Weights of a small mixture-of-experts language model, trained from scratch on English Wikipedia: 256 SwiGLU neurons an expert.
Below are experts of layer 11 (counted from 0) of a mixture-of-experts language model. Rows are named router (the router's row for the expert), down (a neuron's output weights, with its number) and show model dimensions 0-47. Each number is 128 + 24 x the weight over its row's rms, rounded and kept within 0 to 255. Numbers have three digits each.
After each expert's rows: "comes before" lists some tokens at least twice as common just after its tokens as in all text. This comes from a sample of Wikipedia text that the model never trained on. Tokens count by the router's weight.

# expert 10
router:119112131141164186132115135141119126120144129115097112092108137119112122133158127122110123148120159108081123119099139103096132135080134157069126
down0:107129147142155123134152120098116137126158112102126136166102154089117186135103134142144108113137104127161125117133110121148118120139085121067094
down1:158156122123145128154143096153127156130141119164110119125073116154111137124140167148133094110122132105146107156138114150159104143133114132125120
down2:130184135094121138123075096122146161146181119099092127145118115102117105101133154125119145177131138133123115158151142113102086138151127165132138
down3:100125153142142115169119113091135151165154125127127149108154151093107142152169117140179121133158133136147132128099083158059194092103128129121111
down4:129124118135156106164138116151133138135174102082179133129082115174116127120125119202148100143114133133127113130151189165177098121139136140135095
down5:117131109101138110129147102139137124110116162100185111118134101139101143145149108138151072124101142094126138138126146077116081108101119119117112
down6:116112157170130068133134150151092083122178161134112074135102111123101140124118100131115200149140119152139113150151107093145142126119135134153126
down7:128159115126132133093106141152128176135121176107130156137125147120183120102159077152139159157123146122124109121130136089094139123129097155120097
down8:121142109139113149173127102135159110149157088103113111147132106116142125119106110134115125134140104112127120071111142108142111098115103152130129
down9:137145147134150124124122113122132071131154169093113093136128152120137151140143137119073155124120148151109133155096118155122136136120147141117106
down10:138172131160144141124152132155131115118144106133140146100122086148152144159149106089136099162114102120127142135141089134112159116117138131102131
down11:081122120118166157145151141125107114106155077150081139082140122130115173122116137109102100120141145128121088103115149133143116074122131126109124
down12:122117098126147119140103141116157126115147114103159143109131120130145116082120117104132117138108107164125083135165092102122154136107146085123163
down13:134117092109134163129092155145106125113140171111128170136123120142126117104146140138194144087157125104131145127118130139156131124121136143144140
down14:123136096112145170095148119140148135117146161117132165128145120188129134121134135145151111085151133172116114102125105117077134102122122090076161
down15:160111131095094072084156112134133109134126107124109133126103147105095135105116130160134113134128150101129125100141116090115130149086097141118143
down16:112171114152141154142159143153111129150124109079100106107128106094132134145136121133111147099124125117148143093162117118176126167081137155157106
down17:133144119133140073133200153145117114133104155143090153127167145110113132128125151115160139115145139143117141152132141128159137169162114163122115
down18:145138096127097117117115066122097176128156131177142146132166137156145115079131158122147127125115140128148133163144111164118143136144120104169064
down19:122146139125135093119155145117159153161150189153168138126093120112096134183107147136141118133139128133121112126090131122184116156142119131138101
down20:104118095110155114151144119128181149070136131152120146120201114088172147105147143132132095115133127124135124118103155172125113170121147096096123
down21:109119161145118159198101118150113097122124144159126165125180119109079147141109130124089133143136117072111137160153127106109107127093103103129086
down22:151158072149068110114130152149151146138153124127127115125149131123140101120118071139142166113101140147124093131115134180146120132113072176118154
down23:100141084107080133112155143131098085123141161142117108168103144085169107105113119134105137181133103124118166168119133097091155143131145143133142
down24:123141173149139142088115134115145116130113102154117131129138121177104144119125133121168094144154103134169119153150151141104107127135131106143154
down25:127113118090161140108113177086116136124088128119128127121101169118173108142099112165174143112126120188115065111125110104137114174117098160130120
down26:126177172123126133135110150119112091100140094152159126121124124097144062091129134159132109132113183123131133085143181090114114126142101100096132
down27:148144136115138071139119122108151143100164120135165203098137143138122140141140096139104126101162169100153109117107107177146082156136133141089156
down28:129176098144142142093090159127138179114126152125069139107117110185135133136109111100128129162142161131079132138134123125108174093123137179152127
down29:149137150165132152174128145127146103140113120109138091110147146144149125147143129094169165134138133093132110145102152117137103150162165107120104
down30:150139106112130132105138127091082115153110179120131129128146130103149151153111140080130121132109096148136115115128129140137125132130124108148126
comes before: " ", " \"", " first", " —", " L", " N"

# expert 0
router:147116127135132137148105120177121149126087148142166137110124089106145103171123143146172130137144115155105150125143129140126098109181142138130133
down0:134171130132131121164095153141156103141157124117122145115098160134172143147142142106132111098111163121128155100115114111152097115113098131116103
down1:124146053118179134157098133150135131148114162171125122147097121152102133088152159116138127124140124118152135115159119132075157128107147129149167
down2:154138097109125137134133126119108136096206101117061105133107152138116121115173126113083114144098126103106116134145127155153133117123139109138104
down3:148134120126126112139121131139141107151151126113111134123127114112129116168132178104131115138104123090134130173133168116143151090121116128084115
down4:141114131074156118151088143157106151120153146128125172148132119106095118127115135129086130127113136158109157118095116160110099057153157136126166
down5:131144110117144133189139097152125091138154121106110136106127115102144146117132109182109165156157111081124145129110128113189142074110142104139111
down6:123140104135117108087155132105134124162119124108151091143144126147160119131155145184126105128157174096133167138136116087094122093088133116136114
down7:167090092154142096114113087113143118185150150138091097080119134112172086132147150095161160144161161101148148158094107097131112097121145088152170
down8:153085155165124129132118124130114121157137131126124165091147116101111110140092148097103066163129175078079126128105175156104103171101120100121163
down9:114090101157115114104133149102076077116125108127139144114095096151127131156082132167069121143104113142093120071162137119121117108144164151117082
down10:122131128151178104118103098145173088136161142128139094113124128138077104133121147146096095159146135124175113140108173149161102143147109140124170
down11:095165068172126163105144144114157121128150083102092114130152075114135123113139092100083135156170137120122132131120132169152134164127112132121125
down12:085106139119123148109105081105179151190136141132142119134119109085152125142117142120131133176132106076135126088125159110155080131117133136144121
down13:139156146153104112092125142121102169147121099113100113129154112134132134076109147125154108106119144140106117130161150132122105161133116149120113
down14:135130120157076146109148103118108156105119114126138111168097148122145180138116146161109116130128117120110137157125149174148113153140118145141101
down15:151116129144106141149166157122109134079152149110124132128120152139117127106118121140080098166135117132082151094151125099119135103139103116124131
down16:128111070077116117137119142096187127136114118125155181111135137129096102190127132109133100158129119125122128115137111124135111140086142131111132
down17:115086127132104102114152126141122129173129160127162132115114132136111128133100136128136156130116070118139108161118134173140144131145117088140112
down18:098143083174123137160160088114143157134109118136133149143132101141127175150122152104139158109159129114115125152099096094134153141163145128095143
down19:117174151140115096128105099165124100129158135123130118152124101124153137070126162145174162121086121108102117137108104114109143075052125123096130
down20:121173136121126146149134109161165157134139158081106107157146138141124150125112161134143129094164074136127103129149123107093115122117108157140109
down21:140139132093183156090099108138193116124080136127107097151114111124127143146101097101187129105113135116111126083131121097105137112104139114111119
down22:140118104114156150083092111129132121140142141074114123150103153101142116082124093106159125146080123181100123119137145116104153107101143133136123
down23:140122138125146147122145106137123090133110117165124132125113106160103157161113123147094159143143137057113128136125127159147142110129124087134095
down24:121149125177116144162187134115130106123201137149117095152134079100132142150109125158138115120127155103117132151109148134147162151143101146124134
down25:107148144165126140141145138153113173153140139149129114149180132113119142113145067138121145151143121152142109117120116111121127133132124121127135
down26:140160121147139122162099111110100161116158125143106104137147109137145126141089108103091112112136087104144157124131145151157134107136149106089131
down27:139104107101133098118147090168113162127117163148129134115120125123145102116139080121110088119101177145136104153122128128146121116150129135151183
down28:135100128157143130126116143151106144142126154104143128146129140144125129116115118131129103135150138093099120129147080126128142144152124110127131
down29:115153150102138144156127122095132175144157125099082142121150128125139125089136137120179109123115150134120132124130145149115173116116112113132103
down30:168131138134086139124071119119111107164136137113107101107165158157207127095112086120144209120165097159121132113107107119106148124121144107104094
comes before: " |", "0", ".", "2", "1", "5"

# expert 5
router:093150128135105154132102120122134125158143164153091120110093108087134110115131133146167121128093140130151131109125145137067126157152126083137146
down0:169155130156182114108130145145146118105109141146166115136101087171128171141164166137087121145138105152123111137129110152135104089097117138134118
down1:142116127094099132109124152145119119120119124085137084134055136130163120112155164135168113121127115119163159138103149112123133135149131143138141
down2:139173097169097109113082121118120101152146124132124100143110122092156116121130120109149131124139145137115122099169132143174133119139131063136130
down3:139126136115124153110123138070053133140127171142132116104130138092131091123118067110111143123136179097121129136125149156071128130108164150134111
down4:137121112105110116120091110144137119159157085132119128112109118126132130140122137151113157141092130160113135132143090108130138175146112130157163
down5:160119104133148120129082150113180173151127079139153135100141125158113101135106133110146165164144111131141096147128142089135144137115103120176145
down6:110177093104147122111115118098095117181129104133161147072127096143107152131117132143145177126152142159087153153109117139114153131164107167143132
down7:104136156093123132120118113166147147122165122157124170115119093113080110116085143170088122142157103093109095150143139125130160081130115131117087
down8:161152119166157094130134115129139095127179128153143129162143113152127105149128131134137125124104161136127107165107136161126117138085092109142116
down9:095081089160112135119195109149112147109126123121167156138111103122106117153116171165147120107100138119109086152129154126078143171102091105156140
down10:094104112160130097160129161101112129122149125129140149144145077120120158110103127114157108116144139161110077128095114158130131126142105099107105
down11:147121104129118120120105116156150120119191173144103147126137126112143119178117138121145079172123131130130127146087116104169141098180117111102143
down12:137124141141127140144132134124148127138125132122104128122162135125126155105090077065099117103133121112097136125101126141096103140110161113161118
down13:115108054140079174122124114138163130122125166156154129125135132124135125098124133101125154136105131155129089149077127092153137163095079160119128
down14:130085123165127156120191143113133118140145091113134129116129129167114140117175140107133089152128101149156126121166129141175117141158079143141117
down15:138146110116120139138117141087157131127113116109176110143114106089159157133101130154133146105136140164072097107102101099124111165134107072133136
down16:154112127140159146167120113145123148176113071087162132142124143126129159132127123119117086110146135130132120131155137153113119205124159139105130
down17:125123159080135114127165192121141169124149114154116132141157136117130135106150122137156155109113115099182117142081136112130130042135103097159137
down18:140150150083152162101137100129111142091137141129105119118123130126101136136154145141119092161060157126129124187122162089112145118118108111122142
down19:125137143155117127103140078156155140109094165167139086123164117131103151133125130144166161106147153148157109116108144155126114123102147154143117
down20:139140144146056135068120134110110147124125145127169094118168180079152106135143142121119067191101113163148118124159134147141160087137112166138120
down21:140117127162095135139138154164158135138127112145151130071125122166096125147137116132121157126087132171128144102110150127103180112110121147114128
down22:147136126105112094128145118125105099153145146151122157140084121116175142113116149178082133103095141092058091124110122106129134074124145127117115
down23:133131134152096124184147159172154140141137162100130130161108122097133128137125100123117111124141123145136090163141172101144109122152131175106141
down24:179093115156101122136102127168138109107145143117184166119145125127079129161109095135114153146156111128112109138156139082150097162138119139117129
down25:140139098144116134106128114142088131109119146163096128143150128138068124118114177119131136100139151136144144167148144113138141090149157074108142
down26:155141136101125133186154136139125141162141098122127119104149095137078115107131148111121127139148096114117143118124182137114087122112135138128183
down27:133128138161109113152149139131149100177173095117135142102162115125121088137098197119141128163156136112125142066138142108139111111131130140118127
down28:138147154170138126145135136131124144097112127125168100132107134159131136095122123135133134095166052117114137138142157162158129145123149126107159
down29:158106143136141091156161158133079135115119133131117148118174126118097140123117108121101128128109104130100097107129147111160135111135111097151116
down30:114137108178124079153117188153137135127156119107116156163139135135070129134126093106153129145135133110169114169114152079132110152143086115132154
comes before: " of", ":", " and", "s", " in", "ing"

# expert 6
router:111114125129099102142134101119098110101159104140158153151156119122102127115083112103100112144152118098155122136119138138108144169123125119174111
down0:150118153125147130141096118113089179099100124086175096116107173179132119090138122136128128130161133137184133123097097151088143107148133080077158
down1:133154105161128080136143142137104095118145107124147133154139108150110114142126107170146087113126072084108145129109126143103155113134151104105117
down2:126157144124121135133100139099154097088123125109119138142117149130121113093120155148126131118137112154160146119125087155152120137127133136137113
down3:142151127123108142132127134138106088163147154140099099129111162138101104127136124174111096154122130080121173161109145129097145145140184108111118
down4:146141120120120148138131135122117097157144106121107118123112154160136133109111157162122165121136121153139126125148100081179104115188117151138119
down5:141085097137132144122142086120152108124136130132113147146154115096163151127136121096140110133149118137124127146121174197099153131147133125161112
down6:104114104133132162114106170121081128113082122103129162111092114122129118122143143070137149135108161128152102094121132126104099135145108143112145
down7:129142135134141097107157139132142127162107124155141114099142121150130154096139114131167099142102133131124154126134129150123128134116138177162135
down8:138127121105133149075128106115129123129095147137161115155156137133150140111080151132135118133143134130110200110146129140092143132107123186110088
down9:155120125135169111129095162087099115134080181143098123145076150135096146149118133115121166117168101130134076146112150135092134142131141131146120
down10:111159136154136128114155112104143140133134067141120132107119153156133153114123159122151164114141120141160148134116108102152112117163123100147110
down11:164107129156128103150116112140143136146164098107132127104136121133124108093140139137109160148143128122136120133137127098132099138148111133108146
down12:166078119109122124124141127144118143145104140147146109184107117122110130123140162135110099148140096115133116150137141112131148107139155189177130
down13:170139124118099095162099121115140136146115066144161111120112090128126108129116153132125138154110113128075119123135102135142114111135105174103103
down14:129106123118136127085115119155113152122091134114114136132110149130119130155123098139097111105146108144096123117126151126111174127099087125141188
down15:128126131123115143112127103101186115075101150107124158152173133126124127098127092105123154139134173137134170123122178103210116105163165134111142
down16:118133147152116106143130175096151114107149113139131148107112102127151134131139146168143087102131115128118140130189134131164130132116128105104094
down17:114096115166130153138117103141127105174138137094091113115101142126155114148140121122143077107107117159105114131175134114084087149172128151132106
down18:119129148167166147128132132131116110103165126108136107171124118151150090116153161167127139150114135125117141103109106137092176172110142049109089
down19:137093104107123109129108149144101114120142097111181127130132185075139166130156148123123136154124068169130149125132091113148118153167141108108114
down20:091145139108150080170121146126126136121128137120171131139116071122135134180147101095106131131070111079120112127116138164127068129119134137126149
down21:126124181114074130136157083132164132114130134114157122131128119163126127108103164158106133162179105171163134123108105122153141179144116153094117
down22:152172114101091152116112108057147123124161148107114104124126149149128125166143113134164134131158099141088130172101110147122129116144134098095137
down23:135140102145115129140116141118157143130121119133139126157140153152113149143105136104120154094170128126075148148141155127134165142154143127118128
down24:101139144117131153175119155124101139131164108150138118115198107090145090162160127139108118119126146155100096158130156147140100093103091136130120
down25:136122150116171125117148190117128183175099133112170127133120090100100095148126145125136122153125137131121122123176111074123137096103106086144148
down26:164134117113156134145109145109139165118132110090059141085117145140156103079114127152159150130153140141103150119130111179157126099173086095142091
down27:140157155107111095119130179151123107137131128132094104111137120157090152163165120106111148146103141095155120159155134128125097112140143133140125
down28:141184111142150103138129111082114141141141161140083121098095156108191130109098120131116128128181099175154102111154107113102155124147145154098148
down29:140149128162170120104142112111130182141144143084102090151131150093146116097126093111152152151172095131134126135118105120090157060121085109087177
down30:093131097154180115101117177122116128139069073162136073111124106110150110123135134134111098109093153139151141143081115157196125106127111110110210
comes before: " the", " a", " his", " an", " which", " her"

# expert 12
router:138150119127153110119166123136167145117193120144106115125126113126145137106131104160132145083133113155100137111120111162121119147157118084101130
down0:128147179074080133135159121121121105161122122115120141125124152086149126157119137118105104113111117131123139145177151134098122141093114127130164
down1:137113117107127120140105132173153143120167140119136149092171117098120130170168081116100134112097101138112149117109096150172099088126103099173169
down2:114099188123109125103156115154121133108116130109142165124120140139088110108140145144131129148119116138123128143137105124090091121116149120129155
down3:131112126155097124129130134108130103087140112128104120149119121126140130104155129128135149103141174150089164123118132121126112082093144163148101
down4:099094126112143094141128131114098187141100078115107166138092149130153125080141130130115128138153159102124099152126115148156152137076146117154097
down5:122174142162119174122083090169109163091153118115144092154152101138113122115108123087129118176151093133126139168130146128122118137152122173131116
down6:135134200159128126100107116121166115128132154165143149153149098095105119124149132130143169127087125072109117144147149143102103112089162099153123
down7:151122134107153166116123123126158143116148142117089164124102105134151116120094130096136144141115127121128097121091108163120132177130103105140159
down8:118123095096109153151056126123111120099108129076149124114146147171132118161176135155128124131134117111139124107104108119102137150148125119130144
down9:138142133096139124147141144132188138151136155143168164157146137121092108113104135142115152160146158142105150118103143200118151138107106129147147
down10:133126129131195178099190118134131119092144150113127123130131155153081127111100116138144167125114097108088108157108119103126112157130092170144156
down11:132129140139109119157103103112136116123121114178129156114148106098152160120095131167160117127151137113130141126131121106163133141151091126167133
down12:131117114126132099142137101072143089151144157170110119145117140099161071148139146126131162144075080132124118133179146128152104114128110140135143
down13:104086126131106152121143136140144102143125157131095167126149160126134142133126174168152115096128139143121120141151076126090135112148117112130151
down14:149108132095158159147121096121155132128147100120106122171091126117139120142154137088134129079153125116138164119138123094101100083087101137141105
down15:106094156151108183120148135151108143088101152133184145107146153155075139117122160097090113157137127114145133139128147099151131162131124178136168
down16:127123105141139140151137132136143172144100130129148114140134166140129132123144177139095136098114125115109141174081128125108094131139120141126096
down17:108108143177095127119132160099081175118135143154094129102123124149124131139131145152107117129123144112104139132136167134129114097108147111164103
down18:096114173113138105147111168125127135138117121125094151087165116138108112084113152090105136143101120110141135111129134138168129076111130133151126
down19:132119126122107172157127138100176062101123086145130112195141106102112127118113168126122151161108130075139102128161164102137174116113127134113130
down20:178145135175111133117160096147133088089119132131124083118082142149146102141124205166159122142108148106144156147132146141128088120113154099154139
down21:073136079078119168133141110126166095161116115133112140160123098148139107077134132146115101093122101128082134107120062103121146133121090127145109
down22:108154100149123119118173115120099141096163111166148082130118125105108130105126105127122134114138140120182145097193132121155160079114169189078140
down23:118146116128103120107170111121145132149138114186115123166127143148124133113124112118130123115106144107128126144103141169142125146144143098099109
down24:154137108132111122115146149145155120102192142111111142096155139113133120113097121158134163135130116158118149079121134117181141141130096187136146
down25:138073128140137136114134126130115099115126150086156108125131124107134132131105153091132132122135080116151144104108128146117111168141119111122111
down26:138115152120125121138133160148129149115115099144134113080139153120169134110127147125123101139131128125110126133113118152124147137136133130145126
down27:153117126082109123090199140078129124139124083092131131137133139136151126089150115117146103097092130095121113134105109145147101120124117123133152
down28:169144175090186148110151088138157152173125138135129151156113106164078149115151091094112103143120109146131116160123162138119127190162138091127125
down29:130084118136104131116139118105134147135137107143106147122147177185101147125148140128135123092132123121122110135124123131113116162155105108130146
down30:104104187086098143164136113159156102117111132164117144139181177159137127144144139107100124109119110133112091116095110203122107130138157124118143
comes before: ",", " of", ".", " and", "\n", ".\n\n"

# expert 11
router:131128138108154134126135138150086132131148139099158144042109114146128159088124188129163136104125121150138107155149144158143148117099157115135136
down0:155156111124115144130156130137103142111157137147168119157123140138141140090100155149106114110115121133083110146109109107109131124163128100113148
down1:128137131159127081112116123118092146088135117101114101094090073148113123114160172110154155133143109113119103148127131100152196183088131107150103
down2:090059178116105129150156111136119154084149122143143180161103106070153123124085162095069167084096126133112145113163130073105085139122132134144114
down3:107109150103127142161135087121109146102176097093158129173088155088157148088145101121128136099101103134124108139119116106090109106091124132170117
down4:155170136093118122129121114140170175084072114124153107127091159122147133122119146084162126121117157115155095162168227153090124136111140123097145
down5:093144136156124115184114164154139127115145103138105116114171143148121110133108100164177162119171167109142122134101147087120133116142090126094123
down6:119177083103126174167155132104139106100173129080149113099112110113139105145080140085112134160154141144100130119133102133148091135134172084121096
down7:126113160126140107101099121130113125131126134133092110109101126126100133125106127083132149143137117107143127157113131117133113100136111129126137
down8:133106142104142146084142127137153162140158104148139157133117132167138154131149141102098165131109127177151108130115136122157114155167136132147111
down9:122121152120150141123059131083097151131117148091143139125098141109125122152147131161173104153096122130137111132116147120131133144127143111137116
down10:125165133150139164136148114151133105127136118141147127122096158148158122099165086116175128071194160144158129121097110126155114135128132146153098
down11:104170135156128202142136127120134131150119116126121134114152111161125147127129110156148081119102135164121116123136144123162137141135120148111169
down12:160121123135164144151081148125101120132152132119166159137142163126107109136162129139146073152115140130155123109144135099094145130161128121094128
down13:160141022136076125115140135143155118107133175142124116104122131096146149137162086109124090114161098136143139148116103129127144101143126166126137
down14:102131105111109121135149134145140150157139149134115093148148125164175126192160094146122156104152121114143145129153159160131171140127145082128096
down15:105126109157106110162134087123123125161104112100120113120130155140114116095149150091167075186107117124115113146125190146168139177126139144135152
down16:101163101147129180112137128146142110110121152120096134107124125171096140132102130166110113158162149170124143121122111082122149113115152113121129
down17:120157121145108076086117101134142155096085100117179109118119094073126128113124123106137111128133116116127145116101148130137142089118156080130120
down18:137074144153085129130113115097124125115121133103130152159166133126143136085135118151132136114104124139129127133192109166121161112141130135127167
down19:121101116100181116156146137102106088186132144141110139091146121139123125129136092111115064123137162113184144090080134107128152119192169152143147
down20:146119161094110091128137129085138111075134116142149132196085172140162118156130132157146104139125134144104101142188118062144117133061082150124126
down21:133100130136128115131124105169107083123169117130152169126121125160107109115130095137082136148111139161123127124065104110134137122131119084177129
down22:149113139130126111106075088161177091158108156122123162115113126145132139127093123140126082121121111140114153122146112129158139142103081128164127
down23:161125116133116146096105111128103143121112101126139128143155124175115119149149172137108169145116130110104111124131131144138144120088123096147102
down24:141154106064093124135176140136139165145103112157143087136134144148144124112173195112126101138138113135102132145103101132139144130127145112123122
down25:127133106142131159105095141139132130111150080138147167177145133149135135119102126107102086112130135145104117145142086143134134157099104180104164
down26:153138098142115088130158155147120132120137101084145121157075149118152134130086144118123175149098085151118132134123118135154101128133147110101162
down27:149119132115112119124211114158133123121137136083124097129088102090165108095097093156135116136094104122133126132120152108113095145177119104132162
down28:180099151135138135108136114130130123096127122119112120101145128153116155114114129106131111139119128137151107107103123106158118144149065132122113
down29:140175108144129122111095164131118089140120134155125165085107155134126110150138103124145093137149147138086124107092152136149131093098183168109116
down30:174149158184097141110128125103089142116137144087115130101114161132090104101138118143174103154097149142129130103128118119155098167172109117113094
comes before: "|", " |", "-", ")", " |\n", "O"

# expert 1
router:134130113103097169134105140122118143109124085091133093124156132153118138151130145127096154173156105141122108161153105164117149096151114163139096
down0:115145113143123115120124120125131072149167102144125144165124142101109136110116123153131117131127113111119158089139093078105154123102114126126119
down1:169172146137111146113107099112150108142143112112127145115099116127083122145150160074097139132120139129159151158156136125134152116157152133110134
down2:112160105104134096108129160116116104152130140137145153118140149110096134128119099102136088115078149096144128123133164151146126137131149130087111
down3:166083121157154135133125153164128114147155121165138126120105152121077124124139178111138165104046142154105140128163144110109148120119140096118105
down4:125112157133103109129136111099090125142118115125122108124099123137132130163142114083079131093099121131124129115132111146097131105125172182146153
down5:082094149144134134145128155189131174124125108136128109131131130168099092098125161114116137116145130103099098149125159167124151179130128117146175
down6:112126157131028140163150089119121107115127154102176136141113099136108152116130147142096099164113141167112136131121107109109132147119112107176128
down7:122118102138144156173131103100126136171150134112112135167135130162155095093102123127128117141098151144132106140098106163087054084114144130116118
down8:138132139104122086114135131123171134134127116098120118109100100156167106106121118143101177109166097109139170128072127101147129127090125133142102
down9:092129158096113130148140159108127134148174163160136109115142130115144100123088193086118153128119134122129141143120094146134177098138131101130155
down10:115145157145113126141127111135132160081141152044153163138125169134141153124139135127164145097086098133104135117108129120124122121126112161095099
down11:136096113135161113146095128156122154122104120082165163103131089137162125125111119138118125126129080128097109153131141167112145035121107101094136
down12:150131141164133139173125138160140122123071128164123144155131098159142130118129082154143164108184172131096149108117118128129140145137125098105132
down13:142110145119095097160134166144150146113149089171102138118104143062138114140143156084114138156158173115072095152192183102131138136131115149165111
down14:108169170129144151141159097163149142102162124127122118133132113143102134124100098121144174174117174122142133089156131141121151164110127106116122
down15:127142102087139144110140128109094104106147085086125115113125149169130115149109103137141092174133129104132158101131114149130092116131115185119131
down16:136151129160118101109112109087165107146111077149080141118120140148147127119110103091114128133125097108111137130121143109100122135149136094118138
down17:124103199132130099142135141133168106109133120137163139110160090128078110101108121142109095156161095120106097133092115143139131094131098098142120
down18:102069139150140127130095149113165138121094119166070153135141115117127123110104111140115115152132119118108137135146158144151079163094094166140117
down19:180128151125108101142080140147107130110105139138130152140120144144119121104149096161121138177143164136104123126151163167116174121151120153119134
down20:164117123122156174132164112095133132110134140093138145147139144110125144122109155125167128127079137126146122129132096113118124160171092129127133
down21:142100177149140135163125096083155151113124124120145119152158170137145126082134164157152147125130121167127118110175229101169147140149108114134124
down22:134120112121140132181099121151141111136129118191096120090128103179155136073110129118100173097116126192124104092116102092153134143103133137128187
down23:103070147113123114112118112165150135131165111115105140117156167116118121141070174105131160141129100088116152141100120097134121132177069166132100
down24:119100141123139198084130115123172120114123089135149144114138091109127131128090126112138160140183118129130135091121142103117138130171130136144132
down25:143144138117120157110134109156132131109128122110130142134117096139154107082131177136126110109080152126142072152131076147139124078127115151099148
down26:143145128169109127073159130138185102145169110134118128153155099139141157160095155113160136158155088133103125153128091136111145089110086139115189
down27:132087135146110128155081098108110130131170107119111124133132181144158143135124128166150136139109093146083170116086126118152119133148125138141089
down28:147165129123098138134133137097152116135121149123124149085137107135109115165140116098136120108066119160135103141162139094178090149117108141123103
down29:121167146136153099102108123112134141113135171123081174160093122166161118110113142149168142084100130136115119143137105110160119105145118170119142
down30:122131116167115142115208148164122169127110102098151142136093113149150125085090135124160147114124114072127084177150113185147108134105151133134105
comes before: " to", " in", " by", " the", "ed", " as"

# expert 15
router:130136127169134104147131124094105102130167148142163173116122124157118128147083144123135112107122153103140106129119074162143125089091113142125136
down0:122125134136115143166136099129140093114154138129142138128107105118130103124162149107127130140143128109112102130121108124121162165124143138131115
down1:088079074160068135129135118128127160142121145131173159143092110131132111089084126153143127120101101100174139106144185100113122099155147160126078
down2:104090115097138109139139142154127137157096170123145139124139142161119121125175136135125155144142107126143107140113131115164156156156117118112111
down3:140153110132141138154137129166173136123095135099137099156133133146161081079161130116135101174142148188132157116169130125123133182148153134134148
down4:149117140133124118129128122138113115151148149076163136168109175158146152148134147137098110149128143147132120135126116173118144130105139166104117
down5:114154131131138091144134121124123140125104060094138128123162132121129163137138131137101183113081138138110142096096157110082191119121145128144116
down6:140101124133151135109114137160154120126126076163140148151139166119165135114148147098115157123167173117138102127113124147112181108126092105123135
down7:106131143115076126168167173136148115130135130085144112163147134127079152112127115153105122191108107134134156104165139126153133101140123100126115
down8:158103145137173119134118101133115106125126123130105100098120133136121192169103113115118122139136089132128127146144124134123111130118118111162130
down9:131127116146089099078110108110126099126134111133160123120115115161137143131120165152081098075089123103120165093126107088091119113098121131118135
down10:121078158124107160093090149159150164129147109153170103137158125146143143143192122104129121086116105146149133140149096073087122118099130139117147
down11:109139099128078111140148160104144102122091065099082150149132109130147144155150093153095152133116167183129134116131131118147094112132100102141115
down12:121125111121107135151196134107122129131128109176109127125082157138125161112134114105085158123133119160131148093051121157174111129118123160112127
down13:151101159172088134127132136163154096133168111125124103132139137124100134134151117117113176103136101127131096094151143170080167129133097098126130
down14:118138138120142117129130119147114153119133125072139134121113106110101128096093090175118176152107130150115135127125137127091123176084112152115125
down15:131118140154140125169097115139105161080103114143113170109094101082134158113097100092181131134125148093103119154117093160110095167127109105132108
down16:109076171118113108158104158158170144107130072144109138145152101162161155134119139135180104125124147098133154134153139127094099120134132123150116
down17:142149142128131115093123094125137104147132152089108150110173140090095118125124183083129128168146115143107134127124115127110136109132135105124100
down18:179118129087106104124140121137109124099116124133186148145127144142112121127117131125111118133144116153122109139120113103187126164094114125117125
down19:155138184099150148105090140140131115153122153106156134110119110111165133120121139142124135124090133128166126153103129102123129164160119123122164
down20:131128112160134093108116106140127144147085131099151102137152136134170095122162149082155126116110156131136124124169109129147107136150096138152142
down21:109134111144133136144109138094112114143128105123206136151137154092135108147102150112121124147130112136109112162135140126105103129124143148154097
down22:151097122138121102134165090140168124092115145118157138148105131150104159079100118147098162168111139120135127127105120169080110114125128117164126
down23:131140129170129130134153118111109089142127131104111088104125147142089118150148126145164169189115087089128104115144129158090140114140155144098166
down24:102134085084126123127115148114115135119126114111108137085128146101099113124134086118151115119108149122149147157168128124161132181117109131162107
down25:122138128102073143143133092157081121167121112166179166095111120117136138123096138137177131137149118136148156122145143148113139113134129122124150
down26:147117128184155164119187097137131137114146138124138157149132106093151107154122188166090134103131130104171087113136132150107132124151189112111133
down27:145144136130133103123118105127127145124133150108135122134113095122159136092148144125101125147127164134161124131111100132129126125143143136131136
down28:146172101157100152164107148128121110105170146130141092082104136163089124127125084143138144119135117115087114135151124099115096134162189135091169
down29:114130128140088094141111115166154110146111152136115124144133147106117109144127101117157105135157145123165130096125151086127096118130121145089153
down30:107108132137177134153110100108093145101107101125150086142119131150119134134114127128100101115131144151128125120101137094089094131111116110118113
comes before: "-", "|", "201", "200", "==", "1"